From a checkpoint of a small mixture-of-experts model trained on Wikipedia: width 256, 160 experts in each of 7 layers.
Below are experts of layer 5 (counted from 0) of a mixture-of-experts language model. Rows are named router (the router's row for the expert) and show model dimensions 0-255. Each number is 500 + 25 x the weight over its row's rms, rounded and kept within 0 to 999. Numbers have three digits each.
Before each expert's rows: "raises" lists some tokens whose logits its average output raises strongly, later layers aside. This comes from a sample of Wikipedia text that the model never trained on.

# expert 73
raises: "s", "ic", "ia", "ized"
router:475537524503502446460464499529507502520480491486522490482480464538555509508523505508534447461468532485517501490466472464543509510543486503525483526504524479516477499507503514464483489497533507537511530527539509503484531536495472477530501530510472482528523475457490458499523478542470448517520548446513519518502480533495469484453461550492482441515518455491507538517499468468446502469510490476493509544487474526509502480457502515512477482515527487513511456526479458518535485467514500466522514524519449465528521491482508450467518488519496461525504516477497482471531493513478505497503522493512466529482493454466518471497535475472512501511477479501465504546488476539507478479485506486546507494491508491477499472458528476507508496499510462477514501493499507488530467511493479

# expert 76
raises: "S", "C", "St", "I", "R", "T"
router:505529469507474499457503520486519506487491488485513493438481515504497497483476508536541544469469533546515496523495515492440542487460510515504475470541509505494520470480490462455482523489478527504468498528470514530460497447502513510504498501479526460465514477397503484501499520459489522478466477526468489503485496509488491499508530506507531489476504458520511545512497552529505491455494530484483497479502510540479496508465552488496462511485486495472501539477489477544489520531494499526489488503532521516493509527513478491534483485501527503522518452470462524474499462546519475508500474494539471480546500485508482448475506512516518482549461440527521489477493463539508472483528527511505494503498471531520468505507468480513536504490511509490467528488501481515467537488473539

# expert 158
raises: ".", " she", ","
router:484505500468509505502484494517551485534468522472488480543559501515503472483497494492501504527466466489465513512543493524454468472515510497537518530488549453481504471503479480495536491510478542538504479501463524499484516433523507507490545466516475533516529497519493521484493459495477456486512523472548510483533463481492540538515505491480492517484502518510467471513466495501484516490473488454510500498505499537507445504538466507496468444531494523513492563487479530493511509533500471503523495515502461464522480486548476517472491501525480472519475524463487467481486479485521526463484503508489512540532505494502451495528487484530519487469532514477511488456504486490473519520546468467474505531457508482470469525523485479493489488543466508533451501541509507476529531534474528

# expert 71
raises: " ", "'", " del", "o"
router:488500513489508469471513536518463569506491464482450507489492520495496501502482491487483493503508528507461513509490537493474497538542500476498527465501579495542467543495492497477520491482519484514507470509468479497486476524468499526486447536539514514523516469468517481497507547563485451532521541469481534484472512470494471488506512484466519523537503454502497512494453457536499535517480460481501526473510474462530496473496513490490515509510481487435462477445516474553473532504587510465521534513489510497529474503468547511496493469530472503468499493523523500491511530479494486465508489515510518471548486509479513514494474499521522509463504510473499526509507476507478497513506495512459518511513493542482501506500501509530544521468503517486545528477501498479485496535477471

# expert 115
raises: "unch", "ur", "mp", "den", "tin", "ment"
router:526492503484517499518486505504453481472490511523535511463483498524501504508471486477495513542473472500510506516560509495511498485545495511517525487524555482537547543500517486493482466467516483511460517530488500486505505523504496540493469515528505481529499503500504491479482547467455533469535525552503494472486515487524517469474455523505495536468487497476475488495473552511504520540500517502515471461487561481451487527522509479509491468517528475536492482447478502503508484549473498468511483436484491552505539514510517541534493536506543506452475512484508496447454539478499490480498511480469524442519510497527532519487475532469535547468478485532521525454528504554529512487525517475499489481517505500511519555521501518502498518470490520498543496504519509498510485484488517

# expert 9
raises: "ly", "lies", "ity", "ally", "ities", "ties"
router:483493526487508556477480502479502458491503467486484490478557514505507528514497471479479501496509493507508461465556477487431450467444451459511504478509515522500543498513505509490493506479474446531542512505473460463500459472476508511503552479515485497451530507495545515487500484461511517490476500478531506538446515515538484528469501509530483517493491519515529460513538481485549513475486483477461526535499505470468513448477499510434482508471497547516515485492509487479518488448535449487497523489525483528504485509477507505537499535481504499547491534474466491515530535495523468543463516511446503495535494530508514531490509522502486498514518508511521519495497501511502484474501510507484461468521519504497540482460519512497447513487481513521541506469501519491527500528514502

# expert 129
raises: "aught", "ul", "iff", "ive", "uck", "SC"
router:507480489509471505491489477489462489494470469478523494525531490474478482512486514504525500509504523496551472512463482484521505452504505495533516561508541526512456513502479503504462534524476510476497464519516501513507506531510463518483522526485498517528494523413455474512531468509534506503491462526502461519524500473514503503467538497501486476481506469525495482443537522500501466479501507473496524532490509501528496563542482528522471513537491458525497492538506468460509515520482496533457481433474520451476487529530490494473477514518491528507531458541472524539494553515516510469504508480482501509501476505518517494451493481491505465541510519501533495508468524517497496508495539505480468503515504495467550485541465506511489541531534477446516547539523509486487498530475528

# expert 124
raises: "0", "1", "3", "2", "4", "5"
router:482483525554502480544512493507540495551519522495529482516503535508453525498498514498543509514508443522469477522554493534555478517502496477451496517512564460463523517482467481553486497496509470484478481504511492489529474498472537478500507471534520507491506496487511509486557535494497484482509495454457526484475469476465494461523516497470488511478495512465543468473506490529513484526522489501543494537518509524494464526557502522486539502525478517477477494533509515496546496509492510532502534474494544492523498512495572479521503494476461469551533477496457513484503524480512530495476478486516489522532527524520482508506460466512492518506515484532498456503495548505470515519463523467505480495531477471498527463481488501534511514486482500540541495498483517455504519514509538

# expert 78
raises: "4", "6", "7", "9", "m", "8"
router:462459519498505485522491486513529469505459518515488479525513521514517518474469481482544479530483467467504485523524507501462503490493469491491520506481552477470530499546486492530524463495528498462486493527530510494527493460471496485499554452529513517476518514544473509499550510489488463478532487462521501500452470534486491496508547501489511518484434511475507503512475484505480479500485498476502503536528561524503499463502473550467538468533480466459509496499514529461532497537478517560521505486523514477541522519547545442497498540507482480531486523526496477464508515525536540494521524505484495528537526530493464510530491476497509523504503492465545492511523508529478507509490545480488462520526516510475475474468457474498512509532496482545474503524523494473496521524482517

# expert 143
raises: " ", " a", " c", " la"
router:492491503483492462479491478513497479524482511498496491476512471491461499458491499493552498495451530491485507485509504514505548458450517481503493485527499514507463517456535487494513526483507503509511538487511508545456530531516501506478467510484529463521471484507503507508475502529522504538431489492484443463482528528464521464521516456525519507524560452511494489518462530469544457488511496468502510519485488527519501472522464468528506532529513488482540511474499504522498520521486468506512539524516496462498548495476506466494481462512516519544544512509539503496474462551491543480553519486521456494473521478464469501472472492500523537510504512517528489483492490508522463534505504520491506456503462513503459545516484524561525502492507486483490510481490432483494461467499485

# expert 83
raises: ",", " and", ".", "0", "'", " to"
router:477516483478464516520477513474493500551468506456525531530512479517505493476477477520512450521478481494470485505509504485463487487504479513503540518518596465518485485513446494496531468502508517544497477524488494514482502434484518502464537475483470515513516481467478524484521483524483479505534513506517494488489489479473537509526530530477483506469462519520463506485469464471496544481464521510511503487522483506479476479544493480496481495540541545461512524494504513501475509561491517517533505510475480513507476488553449534499556501512506475453508523513486466474481460463518547483470517524473497551517548477470487501517512509545518462489519488483518494493506474522510506517498491482474520513468517517482454552511500478518516519498471504515459479541471494503533498475515535

# expert 149
raises: "right", "f", "ward"
router:563510523472478485513485485500502478500522504486500530505516487532505502463502484451465482502472519500537490557497544534478456478529488546462490544503487551538504462504502536487491492478487475479547519501481485457475536499504487509503493525505480535499531507507448497495500504460525515486488539470473510484504474498517448492541530497506478509478497533462540485483467475486509504494492460531505451489509490434550500500507501497511546476485514540503516512492538523525487486460503519468481452472496500524508487493550540536459483507486506530494502507548502466468461525504498507497468505525531511481536515457492464479505487493524464499525494515531468524474539487479486520497446517500523512481536516445491527497515504502475502499518497471470490507459503534514552494524475448

# expert 142
raises: " same", " following", " Greg"
router:478498480524483517490501489525497499490473489498494476490469500505505523454513489495507532495457468493506525465491491523527507557456492457510555486491490494479500541538492548457471481528528503513467505466509477459502491431487503501504530481478550472488474554533510467488494463465489512486484493501475478518514458512492532492474484493510546482533496492535502517489533507512484494489511492501497540486518487520478469542504472469484469522490532505541471515475489492460491499478504529507485514513508510488493525462463468440541469533468523485468496477504514539536514523517494510536489450470489491484540534524536512525488502511438557500502455444477518514521486456463522507481489515534507494473496482485534434507480507513535519503509527484495526486483550478484491458511534495

# expert 114
raises: "or", "if", "ically", "ological", "ic", "ical"
router:516507480499481482455493449532476511482516517514564472525479505494450518493486489531475471542517450543540466537515487489519456461518529518468504501532528533519499489523517533490439522473493464509509485502507471511446531513503508504550479502517532522502510462474506463493500489467480493492493513523465486498485455507472490475478459513510460511548555507498511532506472489514489478499486528523509491507512484505494481543509507513475500495473469500538516501501494518508504501491459485498547552467528486490500481504493527533500456498500531466487508501480525470417533472527474481515473485464503529486478526546537477496481498431509507501481462520519518488502486550515503519483492493496542471511515490503476511520500507445515483482451493533516481546480480492485516476517542486

# expert 141
raises: "Flo", "tu", "Natal", "2", "vol"
router:483487467520488510479477521488519526501496477492510530514527489503491491456477500488527498507511531545547519519492463466475518456500478509521529492547573470504458485496489497516465516484499509516465474508497539531467470430468521478505508544450513479510494469484480525473496510513506446492521448507493505511532481462476488458536475489455485499498483469499456539451470461489496484498502520497506556558497503501490530509491482498485524494502495486474504484486495505513482509508497475502527490467495505478460488567494468508493472461504492511434525532548484494460501499519542471491467516520489501467546530491491477482525478478514492473512494458468514505452490481510510486475505493464501485455520505525465508478502473496500547505533521478472501525544486490516510484518449548

# expert 54
raises: "ro", "hi", "i", "ola"
router:494510503508514503463484494495494503480500514522538501492470494508484503522544504494510488498508492514546481542487516458510539479556518502506489475491542562501471486556476527484456544502473470498475463495493471481483509542475456509519475492466500508487520489454556486517501476454480503535478486493503490512503476496454492488489483519461487489489533504508535483517505525521532463523502503466542474500471507522488498518511499523518493524494489526503482482506493505490516492473486483509492498446498492462500454505536539500475468491542483517513479504538511530490478481518483455500519527517512515471423513536495532518527515476457483497531507519501471480502510515533482553489482522524525472485529434452464472504471495497461511473516525534518506486477451447562450482531500458

# expert 98
raises: " concern", " criticism", " protest"
router:543515491490453500495519500536515496439511545492498498511497493513469500552530491512512506537522523484538501506496520478511509476488473462490499542515473553479554511450526503488484514448515475533529479510498478468533561495533491503530519478487495519527530507458507470499495503501497550470488476481502489508470496513536480518506506531534520532487542513511505450531496497527459489523518499503466523519501517479496491508519498503508491481522491482500511504508529487450510525457491497535482470479547482522487499512478462509476453494500490542547518473508516517509470553483498503461482527540450478474539482495504540480467479529549498512479540504528509479552508512480527503493496485532496522488480491458570502509488524468524492514467493480489530525456515533448510464484496456

# expert 118
raises: "gr", "gar", "du"
router:471566488555493496534509529487502527485519502518504501466532486476502525479485484505479522524465511524510510494475445468497437458556509534477489477511579511484493515531523497514534508497493500486506494555461515478522471538516496473494464514553489498478535504464520530496474570506553557483486512488481536480478512494477496489504523494503479506508529499515476475507496535510514506542519487487496451503510504502475467490477527491486462504503518484523485472492450467519473454502502489522528520463489499537504481507449510568541498510515519497492508470442507477491508493522488488536486488504518501512486495465482482484525495514489518490483480446511482498484460497526525472495517490482524502494489461489549508530521486460488490450488454501538534522528497525471496471528488510

# expert 67
raises: "stream", "bird", "towards", "correct"
router:491511526528475516500513528485541536541478490468500552530553500495484515481505478496511514525507468522560477512477476510503519460473455536526531495525583473493498509527481498518485511518518469492470525525470526517535523450482536533510507504497516498473507460513489490495475491536496499508484503528510501467529459507482480481523505487446474494490483500498489517440494466472507505510473510518459544567502466503499530432492480500492533476499479519481488536450512501529500486475495484496502512449506515500526496574509492520508495461490479480470515531521476452516483496488518518477495455513499520489540501461482479499471490482536518517549510439499490550493492475494502462527501514478513483485541508507445517492498459484484515509493525509489518502506482501513519464525470531

# expert 131
raises: "t", "n", "te", "tin", "it", "ch"
router:545536507510491546549474534477480532471533477483509513473497506478454536527502531503510514515507479493475520529515487510517546479510496536532473452537513507513499526493482498531533474488477510464467520467483518500502496484480480463513473496523490508479523489483540514520510523511513505554468483536547552489487504498522470484469462512474508488515509496488487529447506450489525516508499494508509505507502519542500530516485497467519476537527508531504530518475467494473516534488478433483501482522532531501492491494532482560492465483453513486483529512481501510484553517486501461523504450500500466489451516519460507475458434499503541496494540519499467519521520510551499528508516474459465526518483540525510471529482518510537517519515514540467486481464473499512497526487506540

# expert 79
raises: "de", "y", "re"
router:502458499503506486469545490533466460485456471517470466499481503512548501518436481484459549505491537465506470503490461492503508527556518480490470514515586467529489470469504507445513482534511490492522534513478437483486497541506461551495456482499478536493489485489500512477487544556533500524531506520522499485490479512488501499484492493470528502548487472510496485522480532499510517528462532503511517503521478494512530486504474494502480469512512526499489490509532490516493470475565463502523487544551469477512506520484486514482481464483494471458515481509496487467527491492492489489500490524508508542513453488491530534516550495514472502483531473490482524533484445495478467503519463500463468506501493557467460488504486495466519487454503504512514487508480495511503466506510505

# expert 105
raises: "1", "pre", "C", "2", "like", "and"
router:487459528513427496527503511488504485512481545523517471555499517501510473509460464505505500472495477487449485536480477483509487446460501521485531509482540502468474480483543507513453513475508520457524463500488516528516500504499540479516527531500511501476489509504456529463497526531519501559517506538473479529490515467515507511476481504467496511455525493469491488470501479461508457507477550542489542490511456453506511494482513524534537522514493510501520523533530541504523505479518521505478466484484541508503510521504510489522530500508482506465479483524450511470502502527534493453478529508491481525438543479494491474564481468503455495513517533533461536538491507485511531524481478493455498533502497499489543490460531494465492506509477522526498504473515491495507502495452500

# expert 99
raises: "mb", "mir", "-", "·", "ma"
router:540484493480495528486535497498453544496505530512449493478501482477538513534514507531500519523531477471461462516513478516507485512473526504504519476470497485506477543459455486552502523476516454497461497473466477519461479460496498489474534499514482505560489500480497525517496491514485491491532506539464512522519508476540504534531519503502496499489474496529490510509491474529545499480541514517472457503480505474531534521504523522514491485478479502470541534489487543506527467483468526477512528454496502494509445459554515551501512491482464516468478475522499483457510494516486467476489515522521504485470478464552497468489533546508527527531523495486494538509504506472529455511501516526457498497502476561502555454503497529514523548505489478478501502498535450493496520530477523

# expert 127
raises: "6", "5", "8", "1", "7", "0"
router:466484480517488480485468497489521530508510493485524529489545498523496517472454501486534497489545520529542539538478484453525501462499483497503505487504597494513436478508511503519465529484492514490482515510471542564525480466505524464515494523433532506525481448458482514467496517520514457481518467506527490538527484446483470475493454489446491493520496479491488517454479475484498497521488502486527550539518485476481534542501507512513487506521489501489502493518517491511483481510505487480503483468498507491460505537531465510500502474506484484427527529521514535461472503520521502501495494509495520488513514487490470493530482468506504526546477481475526492487466497514524507466504494494453467485522492535455526498491450474497570506515522495489525515513487504515510497536476504

# expert 156
raises: "\n", " In", " He", " They", " The", " This"
router:518488505491514504455531511462460497474497509520501547490501489511505461505452506484520537489517528467547510484498485502471522552478514510547492505513474509467514482500496479515493515475486489461499458533494470525501479521486506551532517469506478526473522411505528472531491510502546521467475498509519505504520522533481452527515541492537481502476524531495483512517549504490448525492524467506533534497509490496482509505505565475476540510483494496548491493486529491493494530477478513456484519511503515488496537480567481462516480546503468563531499537497541506471529522510551487470508511513513492485477483522476484487543536504490522521490496471523460462462528511491481474470502513499498514493494524523533515471523520548490467524491507518505489514482510503486502531507487571

# expert 110
raises: "0", "path", "-", "2", "4", "–"
router:508492508444489519506522481491470490550476530471496460534571480479533462474482516507501518557500464497457494476529494491434500465492524522515527546479539506467506459532473493486537491516449508473520475499507494545490518454494495525478552465527465550473492473535473523509483502518486462500543479530534497488526509507486516534467527513474475527483499495458480484497484518508473512509520517492497516527476512504504461466513486510480524465496518484496491513473495527510483523526466512510532503515508509499540516517546475476522505539501491492533517488493506483489471469501557518470511516504475499521540478507472483506481483518514505496479536500464490459492528527530508513506500476497470482556474552466491514492505520499500468539530492478532463533493529478540547527528501543

# expert 80
raises: "v", "pos", "f", "leg", "vid", "test"
router:522530495486493506507522472545483498505473537497553512559445452521514524487569439501493487482528482493511528550484519474526520474498492493503543506470534511466505479536552480522521553486485517518514551546473470484506482488481503504500493501499492523499515502484488480525505519501461442504501528541545506513483522487487465512472506507510485484470512481535485480439475531512478509468525546487499507533473502468515492490459511513476512469538498496533475478478490516518493471533543508500447510469476500559494509521514487475490540497474535488469517498494525478475472504537517501479531454499470506500471502515508513480512521505523512540530521544525518500561457535496476518488515522508530504474505475507474521537529511520497533513474523528511528482535518515487510465494501483

# expert 82
raises: "ler", "lock", "ir", "horn", ".", " "
router:494520489503507522490467517505526497541508499522539483491524487458536517527508488554493474493485494504475479514501472446502527461483485514506478526475515519489485502494520469535506522507496499544525497464488489474467467459503483511496509515529559527504521494418525480513493475506508527511525537538507460487559542515522481537514507518539487513507472490540473463523555503536514502501510529486537480512448477509527489533529517492512497523485572526543508463526525463477491525523481527490507468515487475473505473472445497517482514465501472499489492480489498513467525503519462477448507473484520491503533477524470511488477501535470496448511497445521500504459489488516491479482498462484487490523454474474521528531550506471491492494487508514505497522496465533490541462486521537

# expert 112
raises: "th", "tt", "ary"
router:490487502426529462456526534482515525467506464462467478523496482489528487515469516475465527501478534495528524498500495480502485488565520514556513481519589455464500529485502493499513498503514504460487523489495488512529462520507469506527492499523468512504441494492505500511483526488540512535515541516498502519484506478527462490479481508480506529497502495520477473503431533538478559520518533493498487487553447464454473506535515549502468485552483499483521475470511557488482511462507528484546521496497503513501504503494460508489512510526518465470495517479531485440499510493487472479520523493459510531470508503466511505485473502490467523476525498540493506506490452479507481501539473485512475510489503549475502507518521512494497456517482521517492495499512459508520518481503496

# expert 93
raises: "sen", "row", "ena", "ang", "bit", "oo"
router:519501525529466519500508470534468472501448461466548488548450512507483483499479464523477506483524496484493522559512476454514473527487458494498506547487547550505508494523511526522518543488491475522524545512482510484500519523465531513510494521452509500458530536439491493459502549459496460481482515526509471501515518471547526483514506514524531495498466496509527489502529486485504513504479522510515490493469552464478488499530492521454513468514486511525487503506498481501550535507451460511470541436500483485514510507511505474478503494484508526485480490509532481512503507561528501507443496507476494513485522519472480550500497508514474484512498544497492465463458516502533534519480486456508477502466512470480526488489494490496501526481517474474511539508540499533454520495474475

# expert 117
raises: "ol", "pe", "ung", "af", "ated", "ar"
router:543541475547469525545467523481514525492532515483548486458467483461485539518505544524552502498443435493490485518504474493485482464532517526458481497536502531489516533485503477525516510511502510512514501479504528471495489504512503499457498537491513483517504493499510524470465466525535525477484494553511499517525556512510543499505473526504499481486502516461501478487505499500546470495511499485500486473477503522509459560516528493525454528502555535495544532506434482513480478512447483488447480521538489481479466525505493570488502472479515515500516475449516533501536484503471480525501479483525519486491487472519513485482483543505510507470536491527497473430522522474500497508501516464471509498467527541498500492522502497478529507507519524501500515472512512518496526506512507

# expert 103
raises: "Natal", "rap", "Liber", "Train"
router:487510495533488510514495508505556508496499498484514528542527525491470526476450489493546538473506485522534520524524450476490534446481496510519500503515590458489476488515495496516484494497524496484477453522503521545495469433478512506537496491463497521497492477471487498495510513507508427488536459497492504532532478454513467466538495483431494490479488487530447500455502468490498462480523502520517524538492491501468503516497491494492528493482517484507480518503491469519480541518493497494526483442488493479496487565488497501498495482489497506444482533528515516463494516513518519482444522520501520504544517510469461526522467475535498466524502473451491498507498486511492486482507524458466473471516481518506493484526465496521549500514500492503525540505490499467505475521445518

# expert 157
raises: "low", "hin", "ha", "he"
router:486499530527465488510481475502488503508487472523497489511509527505574514547513503535508495496447499475508487473468486474483515517484495512513485530509598514486483514482490462488514493552501484540487496478503443486472486541468477522521512486507491518535506483489513479504501507556478486488494474507515493481510501471526524536448507489483520509539493464551513504507524493526507496515457515480491524511506509467504525480459556508499501518505502517492444518530507462514522502505507468476535518513528461460541522488501476459452516501499489515493487451520499492478494473462509491491477507530534509501522492516473521499469526537468536517517499494459490549522529506518491510501483475467490507530485508546447507453468553518567493505464508518484502467498451531490506471542463482

# expert 95
raises: " ", " and", " for"
router:492546509483524510525484473484557500500506490487486526532501533491490496527498484493517476514539499471498504516523520513553524484495503519484473479518490505536518504497506480502483463456473458517499482548470476480496492504555480481507515504533489505520484513464544555545516519499477512479456539496527475524532499485479444508500461503512451458489444503460486481517470486526486542482457469485518534526522531506506499501508528494519495517506513461497466487508515512487518482515443492532515480548528510459502516469475526515441496493504507450496505514508479510518503458457498503497509507490489558463513477492512514525507515469528539485510548504476500470514495487470528539482548467522503514494453507523494531498513489483449477497522494500484454531531528520507485563491486568

# expert 145
raises: "y", "st", "x", "to", "h", "di"
router:491500466478469490453507518526466534506509527504537489515504511487523500489506486511511544489491498531546526467534530458470505498547512517452513449470515457511529500519486490517495445487503468486451510516530514509482502482489471493533459470527490492505511515479552520523475502487446498510484522549483534480518483496485494527473472501489510506511478455505512482464482549472440545507475514520537489485483501461483502493498526463485501500539530502521489477505463540480517548482482541502512530515480495504526461494547454501490514479476483511486501523467485498459496493464489495509501477496497450507477500476481518505496507483533507485451462516541504470496510499522542496521497492519520449485478485524530459552521480485511528449532527532499469468540492483474567529488487507

# expert 100
raises: "qua", "hail", "qu", "vol"
router:517506503525502504477508537497573488480508496457531550515559513493477496484484539492533527542517496515549522543510457458472519479488502494548507539536614478484476490509498483516471491474506493479484477510459512504501489454504532515543467502481517494456494478488462478484470528486512467504511476515537523493538488440496503500498501487461472499466482500456470521485499471473502483483502531492482537552493482494537520546489501470492531476475472490472480529521487487498490515523487489490548471460519513482489499562483510466499484470502491522465492491520520512484469516495510491515479510523490502496538512545508501490498496495506489481527484472508510491466467492518522490504486497477496453513516539492431516472505505496516526558510495483490511510473510510507525492531466548

# expert 48
raises: "lé", "vi", "tor"
router:518499508545484505480480491492487547479478502475488540495498458529491486532533515510513462511471487505481548496513497498510501464513540531454501537516576489525482541553477531467518535528454546516518530513481500471525477514509502472492471526541504480455507481430519485512532467520504543552484509488474480467525524486498507509462475472509466479488492500530501476508469478512519521543488498475489463468500480535519453508461507460496462529523544511489534494503457445500464509522481485499504526494532504520532471518510485466510503486495487478494522501443502510524540518506494492522480470526528494509494499469494510444479507497504549488475492488535466492506502495494508472464503484455504486511474440472556466490518515480480498480469475496487532490503525505519499485488471494

# expert 16
raises: "ing", "e", "ed", "able", "ion", "es"
router:525476505519511506511481474470571481528500514473483489482478507500480528478465477501477455498504525490490493460556489499523536435484444520533511489490503550524461490521476445468493480476481457471519537473532471463477524441493467514489499502490530517500474526531494522518512545467474493525482494481500486491498492517517455560504501482526464459534530512462503486486499504508486554480470485487488455500484526481452534481539508497464480501505496495503530503507535502479502480521455460515491495486461505519485511504504489516460499529551543488504473539535485483468459496481460507480498538511522491485456495483478498519475492499493460479487554508508466502495541495513514509523493521474514525485522519483461477485515491481450487477480507476476489528507454521484518542486526497